Below are experts of layer 7 (counted from 0) of a mixture-of-experts language model. Rows are named router (the router's row for the expert), down (a neuron's output weights, with its number) and show model dimensions 0-95. Each number is 50 + 10 x the weight over its row's rms, rounded and kept within 0 to 99.
After each expert's rows: "comes before" lists some tokens at least twice as common just after its tokens as in all text. This comes from a sample of Wikipedia text that the model never trained on. Tokens count by the router's weight.

# expert 63
router:50 41 55 59 32 47 33 53 34 59 68 36 48 52 49 59 61 40 55 57 39 72 27 44 62 45 54 67 37 72 55 42 50 56 54 52 40 44 50 35 58 46 37 49 59 50 51 47 55 52 64 48 58 66 36 47 50 47 50 52 38 31 61 56 41 63 47 57 52 41 48 50 44 47 55 30 52 40 60 50 54 36 38 59 69 48 47 38 33 52 50 65 62 47 66 40
down0:48 67 33 50 44 47 66 65 51 54 48 41 55 57 48 33 39 44 53 58 66 52 64 49 47 42 53 50 48 50 45 49 43 52 67 37 66 51 71 42 35 52 68 61 66 71 55 58 42 52 56 46 35 47 61 80 48 47 43 55 60 67 58 53 51 48 44 32 56 40 36 49 62 55 59 58 48 36 66 44 47 58 56 56 51 44 62 28 60 47 51 50 44 48 47 44
comes before: "0", " |", "9", "5", ";", "4"

# expert 16
router:61 67 39 43 62 67 42 47 38 58 36 41 51 41 50 47 60 43 49 60 53 55 43 70 36 49 66 64 38 46 60 39 48 49 46 66 67 52 68 39 57 44 58 43 52 56 58 52 48 42 57 53 52 51 45 48 52 56 43 49 42 35 58 42 36 49 27 55 31 62 57 64 40 40 44 51 49 57 54 50 52 37 74 55 49 72 44 38 55 74 67 56 54 42 45 48
down0:36 68 40 57 31 59 56 51 48 46 59 62 44 63 56 59 55 46 55 62 47 43 35 39 51 63 57 63 43 52 45 44 52 71 46 28 45 53 43 46 52 59 49 42 49 42 38 59 57 52 65 58 49 37 58 56 47 64 54 41 45 41 36 46 45 46 50 45 56 61 44 46 52 52 37 41 60 45 40 33 44 46 48 36 37 57 19 63 38 34 65 54 54 69 43 31
comes before: "1", "0", "2", "8", "9", "7"

# expert 50
router:31 47 46 40 34 45 51 38 45 55 48 51 35 51 56 57 61 58 61 59 41 42 59 54 59 62 65 53 45 47 26 57 35 43 62 60 46 65 47 43 58 49 54 67 41 53 63 41 51 55 37 39 49 36 52 78 52 44 27 39 60 64 55 50 46 63 39 42 56 64 58 60 62 45 49 63 55 43 51 41 36 48 50 62 65 46 41 55 50 49 51 43 75 43 48 57
down0:49 47 37 44 59 38 55 60 46 43 61 38 52 33 39 53 60 49 54 47 38 35 61 36 57 59 79 31 32 48 65 44 62 78 49 52 54 41 42 39 54 55 38 40 50 58 50 42 64 41 51 47 58 46 41 43 44 50 56 52 60 43 56 52 55 48 56 34 60 37 61 46 44 58 51 66 47 50 41 50 42 52 45 35 52 52 50 35 72 48 60 45 49 31 38 68
comes before: " the", " and", " a", " but", " which", " he"

# expert 29
router:59 32 40 37 54 43 46 48 55 48 36 46 46 59 68 67 52 48 39 36 35 53 42 66 48 35 24 72 51 42 45 62 45 52 37 55 67 37 59 59 64 66 64 49 54 47 57 43 43 38 54 54 66 57 60 53 51 38 47 64 33 62 47 41 45 45 38 50 65 51 39 44 44 38 61 55 50 75 54 53 52 49 57 51 48 62 49 58 44 54 46 57 52 52 64 60
down0:36 62 45 53 70 52 59 50 72 36 46 33 49 40 49 62 51 58 59 55 43 48 49 59 35 54 52 63 66 42 54 56 43 39 43 63 35 54 43 30 54 40 49 34 40 60 45 46 58 27 31 51 41 47 64 61 35 40 63 52 49 44 61 57 36 43 50 73 55 61 43 59 47 64 40 48 53 45 44 65 54 36 54 52 52 49 47 49 42 62 39 45 55 57 38 36
comes before: "s", " of", ",", ".", " was", " in"

# expert 6
router:50 45 52 64 48 45 52 51 29 47 26 62 66 59 37 47 40 56 56 31 58 65 39 67 46 56 49 48 39 71 65 42 58 52 60 58 40 60 39 61 56 59 57 45 53 50 42 54 53 55 39 54 57 49 36 36 52 59 41 47 41 45 44 38 43 57 47 56 29 50 45 36 71 48 31 59 63 48 43 46 44 58 50 28 48 50 46 40 61 53 69 54 58 64 47 45
down0:40 72 54 45 33 52 57 56 46 58 36 60 48 41 75 47 61 64 45 61 48 37 46 50 42 50 46 43 63 38 61 38 54 49 47 51 48 35 61 57 42 41 64 30 59 46 48 49 37 46 61 48 53 49 65 43 60 57 31 74 44 44 56 40 56 48 47 62 63 54 46 59 50 52 32 67 51 69 64 64 54 50 52 35 45 60 44 57 46 41 65 45 44 41 58 58
comes before: "-", "|", "\n", "|---|---|", "The", "|---|---|---|"

# expert 20
router:42 74 51 60 57 50 61 42 52 52 44 65 52 56 46 45 47 51 50 55 58 42 41 47 41 69 66 56 35 35 55 60 43 61 56 46 39 42 45 35 38 48 32 57 38 33 41 38 43 41 46 57 28 58 40 58 71 54 42 26 42 62 46 53 38 42 44 43 60 49 64 43 65 64 57 59 45 44 49 55 65 50 54 50 56 56 54 38 43 52 68 62 44 51 57 30
down0:56 52 41 57 39 37 38 61 55 69 49 33 57 39 62 45 52 63 51 47 52 29 42 56 56 48 58 63 40 38 42 68 52 46 63 35 54 47 62 51 57 53 37 40 52 53 50 54 43 42 70 53 41 33 40 48 54 45 44 53 54 43 51 64 54 54 54 46 69 53 43 57 52 57 76 50 55 48 38 36 48 40 43 55 45 19 49 54 49 36 36 71 45 67 48 44
comes before: "\n", "==", "=", "See", "===", " =="

# expert 34
router:57 39 50 62 47 62 69 41 53 48 75 51 46 51 62 46 50 62 31 33 50 63 51 45 53 52 45 59 53 66 65 46 55 65 33 35 41 47 61 47 39 52 63 42 49 38 36 47 55 52 58 57 48 64 53 52 39 50 44 67 48 63 37 53 53 36 66 65 68 52 59 65 41 43 43 58 45 43 39 62 53 43 50 46 60 29 73 50 46 66 58 44 53 54 54 48
down0:28 56 69 63 49 64 46 51 49 51 67 52 38 33 53 43 34 55 73 47 53 58 41 49 59 39 43 44 36 64 46 40 58 53 49 50 52 37 60 49 47 36 50 46 59 44 38 43 52 39 43 54 48 49 36 48 39 43 71 51 52 43 59 46 45 54 31 51 43 62 37 45 49 41 45 42 33 41 47 56 55 64 31 62 46 55 31 37 67 38 67 67 47 53 57 57
comes before: " to", " by", " in", " the", " a", " that"

# expert 28
router:70 53 51 47 65 45 52 54 45 46 63 54 54 52 51 43 44 52 57 46 43 65 43 62 63 43 38 38 58 34 55 60 45 55 50 26 43 54 75 47 42 64 54 59 46 56 65 43 39 46 69 49 44 58 33 50 61 58 44 60 46 36 57 53 35 34 40 60 45 36 42 48 37 54 37 48 36 44 43 68 36 45 52 59 34 54 54 58 38 47 70 40 37 47 62 55
down0:51 58 47 36 43 56 40 58 70 45 43 57 44 42 38 59 50 54 76 25 43 54 56 42 69 53 43 39 54 60 60 57 52 41 51 43 38 54 57 48 58 38 54 43 52 45 47 45 50 44 34 71 49 58 53 52 42 42 40 34 50 56 60 70 43 51 42 32 64 73 49 61 41 38 50 38 69 50 50 47 63 45 49 61 54 49 48 68 46 44 63 56 62 56 66 49
comes before: ":", " |", "s", " by", "==", "("

# expert 14
router:73 41 43 46 32 56 35 50 55 50 57 54 21 55 48 56 51 59 36 36 46 56 35 64 45 47 40 44 46 63 70 66 52 56 43 38 55 52 48 39 48 35 66 48 56 39 56 28 37 35 50 49 62 60 53 50 33 52 40 61 54 48 36 51 55 55 41 41 69 46 52 63 50 42 52 64 48 43 48 59 48 46 43 55 52 58 73 62 44 50 58 39 46 51 53 63
down0:51 55 73 49 57 63 51 42 42 64 65 40 64 63 43 35 56 56 52 49 51 65 51 38 46 39 46 55 57 53 38 52 60 27 49 38 38 36 49 51 59 44 52 45 36 41 54 48 49 35 41 65 37 48 60 36 54 45 62 46 53 41 44 42 58 44 45 55 51 44 55 53 57 41 51 51 34 43 53 58 51 84 42 59 66 39 47 41 47 35 65 46 43 73 39 62
comes before: "ing", "ed", "s", " to", " of", "d"

# expert 19
router:36 68 41 60 76 69 61 48 27 36 41 41 49 57 40 57 45 45 42 58 44 40 73 46 51 42 51 69 49 41 56 36 62 51 40 39 40 47 36 52 40 47 42 49 52 62 61 52 49 50 36 60 54 62 59 32 44 44 64 45 43 40 39 60 49 61 33 52 40 56 58 57 64 54 53 49 39 55 67 47 53 39 55 43 49 43 41 58 52 57 39 69 63 52 48 48
down0:64 40 29 42 65 51 33 48 63 49 62 56 65 61 50 58 59 59 50 52 42 57 40 53 62 52 48 56 74 61 43 44 66 66 60 45 68 46 53 60 52 45 40 54 49 36 52 58 48 49 39 51 59 31 45 50 55 36 47 44 53 56 36 40 34 48 56 59 53 35 69 41 29 54 44 52 38 35 45 51 44 57 67 47 60 49 39 56 50 36 60 63 45 35 62 55
comes before: "1", "2", "9", "8", "3", "0"

# expert 60
router:53 59 51 61 50 55 43 34 56 49 50 39 51 26 59 51 58 41 48 40 47 56 46 56 48 42 66 62 46 57 42 61 45 42 54 37 44 49 52 55 49 38 43 66 65 60 62 37 54 47 47 47 43 35 59 45 63 44 37 72 43 49 38 74 55 49 53 79 50 42 56 31 54 38 55 62 35 51 42 42 55 70 49 50 60 40 55 50 45 59 33 63 46 65 43 33
down0:45 50 44 36 54 51 45 52 42 45 67 35 27 54 50 59 39 36 54 52 42 62 60 81 47 55 42 39 44 59 49 53 33 58 45 58 43 62 59 49 43 52 55 55 41 40 58 58 53 62 51 45 59 61 40 31 25 33 60 47 52 41 65 49 47 56 61 45 65 50 44 32 68 47 64 44 61 54 49 49 37 60 54 43 46 56 53 39 55 36 60 49 39 60 43 63
comes before: " the", " ", " a", " his", " its", " this"

# expert 10
router:37 34 61 49 31 40 45 40 37 51 51 49 37 48 65 58 57 52 51 40 43 39 62 49 57 63 57 46 39 39 42 63 44 49 54 57 52 73 50 54 51 62 70 50 52 51 54 50 41 56 39 41 39 41 57 52 35 41 43 64 50 54 61 28 59 64 46 47 53 70 68 67 56 56 64 57 55 45 42 52 37 57 50 52 66 59 37 60 66 55 47 51 70 45 38 41
down0:46 46 55 45 53 64 53 39 37 71 51 45 44 58 61 41 52 36 45 53 54 56 38 48 52 71 59 40 48 30 53 43 50 44 50 48 34 52 37 53 64 43 41 57 53 46 62 42 50 62 64 42 46 58 42 46 63 58 52 68 44 51 47 48 60 44 39 32 30 64 65 30 54 35 44 52 48 42 54 44 59 32 38 45 76 42 59 57 59 36 32 53 48 40 54 50
comes before: " and", " which", " but", " the", " who", " a"

# expert 56
router:36 47 26 60 53 69 57 47 49 60 44 63 59 47 73 46 46 47 50 59 68 42 38 58 61 39 50 33 34 59 62 41 57 54 57 64 53 38 50 63 54 39 57 58 54 53 38 65 46 54 41 48 48 64 47 68 59 53 49 56 36 56 42 48 41 65 51 70 61 65 57 50 63 47 49 33 51 53 27 46 43 65 54 43 52 66 50 41 42 47 57 48 41 38 51 56
down0:53 48 43 63 37 60 37 52 34 66 36 49 35 40 46 54 38 48 42 63 45 48 51 47 51 56 42 39 62 65 65 41 58 41 63 53 41 54 51 46 51 37 72 38 57 59 40 55 34 55 53 37 43 58 41 52 42 44 61 54 58 40 47 53 49 60 40 56 35 41 49 35 50 59 49 46 43 68 68 29 50 56 55 51 63 75 48 53 69 52 38 61 35 45 64 44
comes before: "\n", " The", "==", " He", " In", " It"

# expert 47
router:39 54 54 42 70 51 48 33 39 54 70 32 56 52 28 60 51 45 31 66 51 45 51 66 46 42 51 50 36 51 60 37 48 48 39 35 56 56 61 63 68 56 63 59 41 75 52 61 46 39 50 51 48 33 45 58 49 51 52 54 60 53 61 65 55 41 54 49 42 55 57 41 34 53 43 50 44 45 62 55 42 56 45 60 35 67 57 52 50 47 42 58 58 34 40 32
down0:58 31 35 51 49 56 46 59 65 47 43 33 72 60 64 50 55 54 46 35 37 53 52 34 42 44 50 43 58 67 48 64 38 54 39 57 59 52 70 46 53 60 48 50 54 48 56 28 30 62 46 29 53 68 50 55 49 44 60 48 43 62 38 52 47 54 53 40 63 60 32 51 38 40 46 37 56 43 46 36 54 45 43 40 51 60 49 50 48 45 58 41 45 58 49 77
comes before: "0", " |", "9", "–", "8", "."

# expert 33
router:52 43 36 56 35 64 50 44 48 57 52 42 55 38 47 42 43 53 60 43 49 50 70 42 61 40 56 41 49 54 55 62 58 48 39 55 55 49 71 47 60 34 47 44 58 35 55 44 76 44 51 51 52 40 64 42 49 62 38 58 63 60 42 68 54 44 49 52 55 52 64 62 66 60 43 31 58 62 42 49 19 56 56 65 45 31 58 60 40 51 34 45 52 39 51 53
down0:72 43 65 43 42 54 44 55 67 56 60 28 38 37 34 61 56 48 67 49 53 53 36 44 34 62 54 48 53 57 51 52 35 60 33 62 59 56 52 56 63 54 55 45 53 47 43 62 58 56 52 32 45 45 43 41 37 38 56 46 61 59 43 49 51 45 67 62 42 44 34 37 68 61 34 45 47 44 55 50 45 45 69 49 57 54 51 54 41 39 49 43 54 76 39 58
comes before: " the", " a", " been", " he", " not", " it"

# expert 13
router:56 47 45 27 53 58 44 54 49 49 49 67 63 51 77 65 42 50 39 39 46 54 55 48 51 36 41 63 41 39 61 54 58 52 65 45 40 32 65 57 63 60 45 58 47 37 60 32 45 46 42 64 43 47 54 47 55 54 69 70 40 59 58 34 56 64 52 41 41 48 39 40 42 47 67 62 46 56 37 46 42 45 41 55 60 57 50 52 54 51 69 43 62 62 57 62
down0:40 53 43 45 58 61 55 47 61 40 58 57 37 47 48 52 45 41 55 52 51 46 46 59 56 47 50 58 55 49 55 44 67 44 44 45 43 55 78 59 45 42 61 63 52 39 60 48 53 53 46 63 57 52 48 58 59 67 74 32 47 51 42 46 47 55 46 49 48 44 31 44 74 60 58 41 50 32 44 55 79 65 50 42 64 66 55 48 32 70 60 39 51 54 71 50
comes before: "s", ",", " and", ".", " in", " player"